config.toml
d_shared_expert = 0
router_score = "softmax"
routed_scale = 1.73
balance_loss = 0.0116
lr_router = 0.000559
head_dim = 128
rope_theta = 10000.0
tie_word_embeddings = false
parallel_block = false
init_std_o = 0.0
lr_head = 0.00626
schedule = "wsd"
decay_fraction = 0.556
doc_mask = true
train_tokens = 333500000
Below are experts of layer 11 (counted from 0) of a mixture-of-experts language model. Rows are named gate (a neuron's input weights, with its number), up (a neuron's input weights, with its number) and show model dimensions 0-255. Each number is 128 + 24 x the weight over its row's rms, rounded and kept within 0 to 255. Numbers have three digits each.
Before each expert's rows: "mostly gets" lists some tokens that are sent to it at least half of the time. This comes from a sample of Wikipedia text that the model never trained on.

# expert 10
mostly gets: " be", " been", " were", " was", " being", " it"
gate0:133157113117159113122114154164098111100161135131157089083108159128131136139163148122120134171107132161171108115147128111096149145067115116130137112150082167119122100102092154109090155168154105081105160139151094164140108171113127171140129102127125117086144113160107163123128068159117165144143164171108116114085118127177088111084116121112139171114139069129145117133147108133104114152152166153151116125142140130165165143121112154107111109123143132126118148123124132160149126168137113122115115109153156109136117120128133121098120167154169140127103110151133112147136089159160122129167144096147147139135116115158116151107141109124150150122125144104127116146136143167092117113129173098133142124126143120146130101136070077110123114133085114122147073090150144129121153115071139
up0:155165132154130151136156159148138118166159171116117149113123125144113098133100177103121118104131142106167141105124131119129111102155151174123138112135150127157148179146128122110149119133140168123163131150140133137100105126127110137127102132167141118137158116086103132121147131126147152151124100142141130123151159110126114096123158120143142139176186164094113170105114174123121130117106119106143147122138095138110132099133136133168115159168137157108150169120221136093132103089117151108114215135121124079115156147118115120113134158122114076103069094104138133133123158118155119164107122084099122125121135135136145128105109122144157103117137143111154117124105108140120132104175126136130088169155124176131099140142114155133082165144107117147154107114072086142116147166109101

# expert 22
mostly gets: " JPL", "duction", " area", "ations", "otes", "ification"
gate2:110122140097134134150106120096118085118138133126138165121123148108173149114129120122123162164103159138155142095157100100089143143163146161125100130139122129159113120125095145146152130135123106105148104132125115092116120130185108129140122142094097127112136112157162094133148121157124166153123106095130109084145091130117128150128120100177113152119131064162148106125141103177135133099069091156173114139113108130135119095141151179088135102104101114099137112116115099181131113150122137108131124165098078091171118138139115105147137100130132149110119088147079154089112104126147131101089142124114133133146125186151180129157122164152135119113130122072190126129106132139119143153141127150135103128109138130150113147142161131096174164110131104108172123084132116100107084120104124
up2:169128092120117159152110163092145167171137125104148106148129166144118106144117103127120143135099160150062115115124125116164117108136129136117075140137077127136141128121117121144133095121129158098111124145107139141121104083128145105154132106129111102118125161104103110116165158191118147135160095112162106106119148088117113106149102119105119119116131136110100125160143129086139142134150136072067126151162103144144136144119145116115084113096156134133139172117153095143118140122132107161133151133102144127119130157143146087125109067085098136140153122155150134125177095064144158134109153116164099147121133110103124119144114128124067148116115137153123128143094157118172122138093125138086120165093122187117112150125122107179117084164125121138132136121138155159109123167081108

# expert 18
mostly gets: " they", " have", " which", " album", " them", " there"
gate0:172114164107142152078077094164086108092093093120139120161130166101104137129158142139170113128107111147061122128173089131119099116141138142107134141131099114155180114133152155107126152146114156104150139109126150137148115126137081156114117130121109111094147099076096084124134107115086115105107120145149123183125111128121113113150154135152155143131120125141113141126132122078113173118122134137143145172141115069133110132110168117125085121125083139140097114110145131106135142136141156127130127134135124109117143132154132124108108127146145145146134149147124140158131117096135096133152093110144082105110133127076140140153128115089160101126095110099145162114136123113151093160207109130151108107152180134105120123186149084125092129112172112093131120134159103115117145180132129
up0:114130118160130158112086166142132135116114115115109150146137077168158137108110129097124123110115148136084136112135122135120165156096126181109104140154122116118121093173155087150109172102096144137101107137109171139115145133106122201132117081118129114142136130141165143179065138140137098092126102109112144118142099100077148140147107133090143088126106120135142156134116125120128136174071125162120112154133140154159098123150071106144129122150099109146090130137157120142109140127153138129136113073132119136109101121092097111136142142101158159136160098136132122124146134159162150143152158099170131167183105219146140106109125141140146110126099126122122154160142140122135122145144127157152121091147175117151099077146139124114138133139102108149139153136141149126159145127122143